Weights of a small mixture-of-experts language model, trained from scratch on English Wikipedia.
Training: a variant of Adam for the experts, 4712 steps.
Below are experts of layer 3 (counted from 0) of a mixture-of-experts language model. Rows are named router (the router's row for the expert), up (a neuron's input weights, with its number), down (a neuron's output weights, with its number) and show model dimensions 0-159. Each number is 500 + 50 x the weight over its row's rms, rounded and kept within 0 to 999. Numbers have three digits each.
After each expert's rows: a language model's description of what the expert responds to; "comes before" lists some tokens at least twice as common just after its tokens as in all text. This comes from a sample of Wikipedia text that the model never trained on. Tokens count by the router's weight.

# expert 23
router:522532494496485530445571486491456480522508491487425432443560574559533548443535483503468521530448507645566481550542438543426442424479389492535492450459547454467604510512427505409560471484480532462548511488468501478492487551508591565542423456463518558534468433483504447537523463498557453548496473558620513489514441558445568572514480548516484609540517514533470474477461482522452421543549506427458574546564360470445513547474493397575445533544494415523536495515463595435399499559447551
up1:476490520507518425513660451540463510495397524530478432570395542479510459577480398551489588535518435460527468517411453415444394494469505466478433491504444503491422600571489528474520529546564455511415490439566421541502503499521482537575492517489498410506480520548552506487565477446506604554501465491486556522451519518394523535514404551463500576546564558490557658491472509512452486558521534500589568593473501500475484474441537511512435484501452533451554520549557524533451449476502565
down1:432518504457503606512444415542408525515479546465477480529477568560449444546496597505453531437463588509505510576490483541480548589443505605470555518537484543440497459500491501516418427405473462406477471457456534461459618484554537489479474521440527445489431426423533454440577368475541538506447439508462568538502477396499513458474550542506533476520454586571458559543509513510525570546474426655497485476472455511473527436408544572518536550491474582576512493472533544552535460518526495
What it handles: Sentence and section openers
comes before: " the", "==", "The", "In", "===", " a"

# expert 3
router:481517471508510499455371516486596462493503495468535518523526434515585451448445537472474445494526532499514561462520559488531561623460572464556490593467521542512537578454537549588500483597571446446524582502538418470494457443461384475522464455550469508468609564503542524508482430509472519469451419486495486411503581526460484474513412443537467464451528568510678460535436518503455591552568456547521446502436485536468548405488472444502505438527471557498470459567455440504478566533435433
up0:570509463514443436457531540473497526519488470501467538527427546499481541435557424450505562463496480391425446514480498534423517466589524565481590468577512521530557448548537454474533584536538588569508540557504565483538406522548523503536493529414457552522541490450505415495505526450411494547528595492475536492466401517591528506504521504532471578576500475455472567539527421422532434501423530474505483494471567440591428590541563512581517590406508516495505621450428553527420497415558536
down0:488562497578530465501467505520512429500448438409447475508504489563566532554455502471412426495620501518431544470524597539521453449512555520568551534481563530448425446533533481481576546427546543611470541406548497595435548477479447525497551449570497496429564529474402543464473465563486557517498560481539460474517522483538608517581392455466479425536474557448526492543562481535444465427472463602508518501465553510491468512494437331515506492477549467472561419498528451497514564446435534
What it handles: Sentence-ending punctuation
comes before: "\n", " The", " He", " In", " It", "."

# expert 5
router:598457543504467554448555572408390474527478516543499495563442521492491501493522493540589513565610482538502430553503499556448463428461590532441504519485400546529414467581464511518462506438462565518507408523481443509419480539507522593596509544539589498556522450471527533503569520458478434553469499516467469477464520434458508508473558553609506554512567464414452415475509521555571459541484462458540542521558560553418448467500509460499500565513451528441501590582434583520639527523553528
up1:503443518509465420464528592507536464471500471533431496497537546528417519497530487445387509466372465481452411479488534471491488550505493555537507513547563468511516487515564470497507534554629491527538471486609495475511421479421500473494526426410415548422563426498493465481471479520487527540537533525474511567488489637606408462485486534511469563557480524504497601571525454407458453392412546467494414507409452432518521550537539534583440514431472514532542538452533486424448438409564488
down1:469527569517472508461548390539477472513468495432514551587479486530558503465495469410495525514499520573541512473546537491439454523518521474459453503425456548481414591478478551502447499514472404548468548548491461601472596408434429435569476562379430390481435505506508569502428482502488507467488503482537513534545550440495511584442536551463479500401463417471545454530482430591547481526436426540457545584451615479445464497461510575507528507467518465497539401427508430518633554481542488
What it handles: Infobox field labels
comes before: ":", "-", "=", " •", " Born", " birth"

# expert 28
router:448487495438516465493481449575560544533449543436563575435528592491524503602490520565532464509505563555469622484516537470496465599484478458449488543463547479509555555453534497515486524539460487440535472531547600450477527544546463497437440514513525594574515537557408494488444432515589501433477453455488548401588557528493528470441454456449543441431470426489621406528547452458533577590551455536528466413533518577489604546526405502475438498549507531529545429509562496467490489529412547
up0:508514512498583487490446534544509505469417456579513431471513490493451481470526564543475525449441508516482527419412444461463456532481500426499460484524584468491502469515447483378485512487497377585562547493530639470497438557423461496652514437504498509548469459499509486532467618498516600449416459422556514402531443554551546503499475466494553451558424458503612494517527470437471607486516537497526556503434565472531535479592528484469460550561491493526601448450578541501435562481524552
down0:519530606427495545559521486492537559503537521497554536533583458468482485508531458526457373505516508493518433455504579493439514547489498542550580522558541602495496509558434442541559471486492470521511460527470541448527497435421517494495465617439518627576583467482566553571518474490485427439492478483429517486533550516553384560500508598504515468592534458581472518511574500446530559435454515479567462501488551473543515489446566451574459449580496471516592525613639573425511510468497563
What it handles: Verb endings, past verbs
comes before: " the", " to", " by", " a", " in", " with"

# expert 20
router:435542432452529536467504465543514534613531470486539552466540523501554489513493560453470412547474542539552448569479477533506476556571500411479518542501437458544502366482415384552465432434477544449536556539482554450571521453577453459465583469555524497480389556540459590440573464447515555487418572616523465484594565489513484506427471487506590420487435509498549450447519391461524566483488537567554486522516557566477526518470421485537532522542474539534472437502483540488486580574429482
up6:521546488521487497399453572546546451515431540592529507480468482459513473494503500521418506530556467469465432536359491462486600547459545458414552519519453486497479402484424475501549486554513614494469538565473458442488541571565537512591619489443476519501433497489457492462506554444511514612524556502503502446512508567459452506518546575557521458488409418482487514532473438592524516445484585454319533551498468414438538577568496511534571523462502537456471524592537564465478491478516456
down6:550559527531535474509476534540535512514500563392558460484584395466491561512397496521473568462572451554524552465493602505518531471511519487507510550617474465538511507450449507557539524472444528477489545459503525534547510332388542532453561514368570560455450443520393480503489508457429484454417472542471493532536482529573478487550497527487547396464531388526474447489514511542525495464515440507461460549548492379465556519439372514465540450453551406444492517442506462520441512448539493
What it handles: Adverbs and auxiliaries
comes before: " to", ",", " in", " as", " the", " a"

# expert 39
router:575445549507550497460547558440433473533486536517524471497443440413450486467544486536592482521502498542490463568456547560418571475522655483502471457513446544547374477610491498524449513503480517549495463558473511574451485464510522529558532558517534484585496448417486570494569550567429472518505511498428470524472481363506575479442589541587536497553576502403395441492481519477518430554496457407506557571519576531470490474534540506481563489470455514453453557518462553551605514484603482
up1:537455475438549430493477456488608500422533382488511513434585432513431561553578496538472448516529390454502488546394515484451501507548440562593505453547506538529474473447574463546498468562551539487502508463468548498563573477462447492491446496421468439489472485526483556496504568605514599580505512494495418580383537440472562507523477502508518490537526532458446540428497471480561504456487567533412513463429454468479554508567449420555506620572535471400460502563543581502469442470422481
down1:505427485509516545512523439500477545525491476559469484471518555487514513581526471516469441514517501501485537542540473470536470503470414501457515424554553583508405565513497460527491501539512611522493518484474469570540466468462580581461547464531496458565488513494512468504470560521450344404401478468507465415540587493501578517516400444500602436432544622487471498545536516534612542538474518492366500487427445611410464410490585496514580485529597579548539468529497533560485518461469426
What it handles: Infobox field labels
comes before: ":", "-", "=", " •", " Born", " /"

# expert 26
router:515597497448529525571469477463522517533546567604557481596463465578495477537432538496516461454579534528572526570562479461557390508563559548480476588454449553469472653511460444540424540512473448485460569498531479486512446517483541528535567460577519492538480571505410526465486548437508526588432430505444465600462452564507470535497553545555507439485483467523492534494429573515561554560464483436463544492413582598447555434435529519428470444506513619509563488508449474482521500466467565
up0:561413520529522464369480601449470495442515477545332431539501519470470569494517510485505502528416413410416467423404593535469583491510523515548586487511515473464543460516550583459528569528513559529575481564450503508524427479432441536507429550492490480496513450451565477549462548489509540470596495522510550462484519477466534466516469548517441539506534466475523547551537367478460437477461582416479447483464458442598431528543559625579451492499434507490501547429516515479513486482482443
down0:495527607565548413530514528535423470525485470411547496513504480471589578590485476541432523459543497511410656502483563453561490466592553437471508522533514571583533474490576469447451480418429476433493500536489497552462480506518515637423528477489463482498466459501522628535522494440563562559472485534503380514546465583462551496525477483511458419519546474522581503390517468417387531480554502518595500442542506500561502565516500513496468493483515522430560526526486425515544554430533471
What it handles: Plural endings, infobox labels
comes before: " of", ",", ".", ":", " and", " in"

# expert 61
router:499565567518498503542480488506498572500498505515555535483469485442595496533486426541539475530594520433443543491469449461504510539524380561465519608450460519553430587571479431420458482436501444465466495479420437441419541551571470517595444412535555522374555499454429538561596546488544464508524518499522476489557459586416526486531498424430564460510539533408503471453575477479400505548479427441608409512497421557445576430446484510470464475555499481540493490516451472466495514551467521
up1:494491501505479473600522449563471399457475606445533572537527465508557398461427544523459495465503473471552514434475540454465554556412508498460492485468522458525467570464583459567456508457620400458459535507498429518488510566525466424542545524305502414446506632494453468479497512518522523447494525468453562562423534511504539411601541487545487539506521448425541515449458536528519571519514518484526485467461564449567453450479517537509481463464481653481487553502424444568506530466491473
down1:498415574526558461537493473456457450455455601511539522412502504492626493549489520476516416498397520468480549381473535477467499628488462557503468455507529440458521493564480524372499502545513489418499447492405427487493585603470461429476538504467494511428500516467483496597481508632470531515466469522517440517481391548554492467535484411576474406496498486451484517475457517479509577555554478517548604526421451542588521462468563487394524528543546504561485474572534558490552508503435495
What it handles: Line breaks and list dashes
comes before: "|", "\n", "-", "==", "The", "==="

# expert 41
router:511539553539554536481505515504455578427500515433519461447510545497531569527526577403434486515562534450430583527526508596476429526467612470522615460420477461410499449488444509504520539553522614543527542518518647476422516442526488520501572575509501482558473495504546525509582506438539496453539487490438567451498415498567478463501508442606518451430442488580587523425485520465591513468509446478567503399450433510439497473519542487395480432381499489475498476432536452531527469521466490
up0:447534497609584549483496587522628481450532494415475435445556534447396460427489527458456465531440520504430539545486497599515533529495638435483589493478508561483504479595515460429459543550580608495485490551490568568512509463467511436515553544510602537549513477499530529569562499498546418476465508528508469487457501414546492460524515449532470469464536504498474512565509415441579521478440554512496458408503540424571384447453573462488423551424520511558533500448497572553531481549458471
down0:459410450578544549468566472435613506588564365551487464490572508475521474455554494459541542462487593572492518535464454457403581623499498471429430445461502459534459507519501451506491533473539494411486480539485543505545426523593554450592530539421467554529511541544527483530371494501548443496522509462542499579468516519486454527466441502446475538580446457511452506460463436521484492531409488561544485373571409526465481471538464456540520506557615467496477533500496460599528495512525420
What it handles: Plural and word endings
comes before: ",", ".", " of", " and", " (", ")"

# expert 34
router:413517432460509586489465464557528551583483500487566480405535596443475511439484521462507459541428565512457544471592491454525568523406525579433530536535454487572503565481481523520418525443466473476474582539457481403453533487563574473409485471427496506376449477424473436474502480502479509382419449439438589513371611456497542481475501542500540401535475458505527483414434507488545454512539526489488433476589516518481524523525548460479508432451536459502460481528447600562489494541440484
up0:574529542524510466442537534458447474514466448557451555536507497509445574493486447443517605452425425376443420464466611497411523505529538498525518508550570524473542500605542537446530593529541572570571483519508535539542448503462511522611557530492490481556550477481521514566449499580516570533604553557554503533503447596495468482452484499506468542530495494407512474574540518465498463405465496498435466540392450427514394544544437541534418521509432609521520567481493506480421485467593524
down0:651515424478506511485433419479379546430557471561411473534483419544466444491473566494509501498505414488505515551491566516441479498538475546511546534608484595434504479403585550488534455406501530498564448545486563471475615527507539538458488524628474515535512499497439485484458461560529518452507464574385495519506500524503478473496458419505559461480458568531488469453549424427444398529494516445537562486402471549472407504463507461551451510490550473550459518499580395562533464507564531
What it handles: Prepositions in prose
comes before: " the", " a", " his", " B", " an", " their"

# expert 11
router:433548485482532559504445435576606599443528555452487493393538582473574565554463563505517444544498547516571560534581456472556544539482503460455463501446456420465532555468463449571480435494502455461394569516467482431527587453537465516438458500502516532472509576526432511395545483404528525471451471440467532438557564456523504487492424457431515450417461454561546467527465476570490565579596455512493468504480533557450583450427432481479505451550591499589460458465488451507545512592469487
up0:535499483453503457501544539442403382485456470523483488576450567527467508489495447507527510424424416448467473458402566469489475438529503580507562457599545515539498522546586610479586579503548536558505446499510535529551395580439587422510502478515465425542532492503538465551454543575511532561541522487519509538469498536450473519462523505594514527567477557459458524520518433521455458425440550431437558546497410425539482469504583517497405444476430506334473574469479526441493516497552462
down0:541443513474483535468488543523488508562396588482542492573524485500518520528502408485484531504488459536484481577559470436426449497483572535451461555500496439541438481625499510543576471445593521512490541457490459464546582569454487474528565475531568465560462491547537533592500393460516475556592496547456538508486543572430358426459543521524439560477540424499371523523497507430462488453386500551509480508429467484459451429546556632494414506484559529486474586427512517435466542500549543
What it handles: Common nouns, quote closers
comes before: ",", ".", " of", " in", " and", " to"

# expert 58
router:590557576469475566516424494566524532517497453586612431528559513439475493597549498532464472536560464560463461556494448461531490487578401566518522461547495531442422409493515528548523477527434462459511495579430528477535439466450494430472478441414557530461523512466496530505521634480540539558466570567513650471490495409516483449466511492478544454475494464490560483470470553571467616483490619496535536425427600533393541489533503465496531442512521541487526460505489435587524554509447525
up1:481561466511441513494466519590537585513500420589497450540556510454524506524485404420498517553507473514430498542409511462442553487530401517484507426497642559575500466479581531497470566518597597543452479524550469524513428552455493566536510399429538523508474444489490457552475596610501627477524569469528529416465413476573415448557578520592563509447541493427577513530519457503502499519464524549526532600473474448494542476537471489546532543525484456500486579491414487517465517469451547
down1:427592449484554577538479494513494493575542534472493516442514550513482520579537545507506517510563462509483496502431503460593572451533560498388488564426528504503418424463528445503483428537541573446473542436541476548479435517442468464539486492413472484527469595519517534498454581452526555498450564533402498472426460432479490499533525412465536538551531572471606476572484465573503489619441563494573499526504397506440535548476457388491423486421472408474507563397531438470516491571502401
What it handles: Names, numbers, coordinates
comes before: " |", "′", "ary", " /", "ia", " States"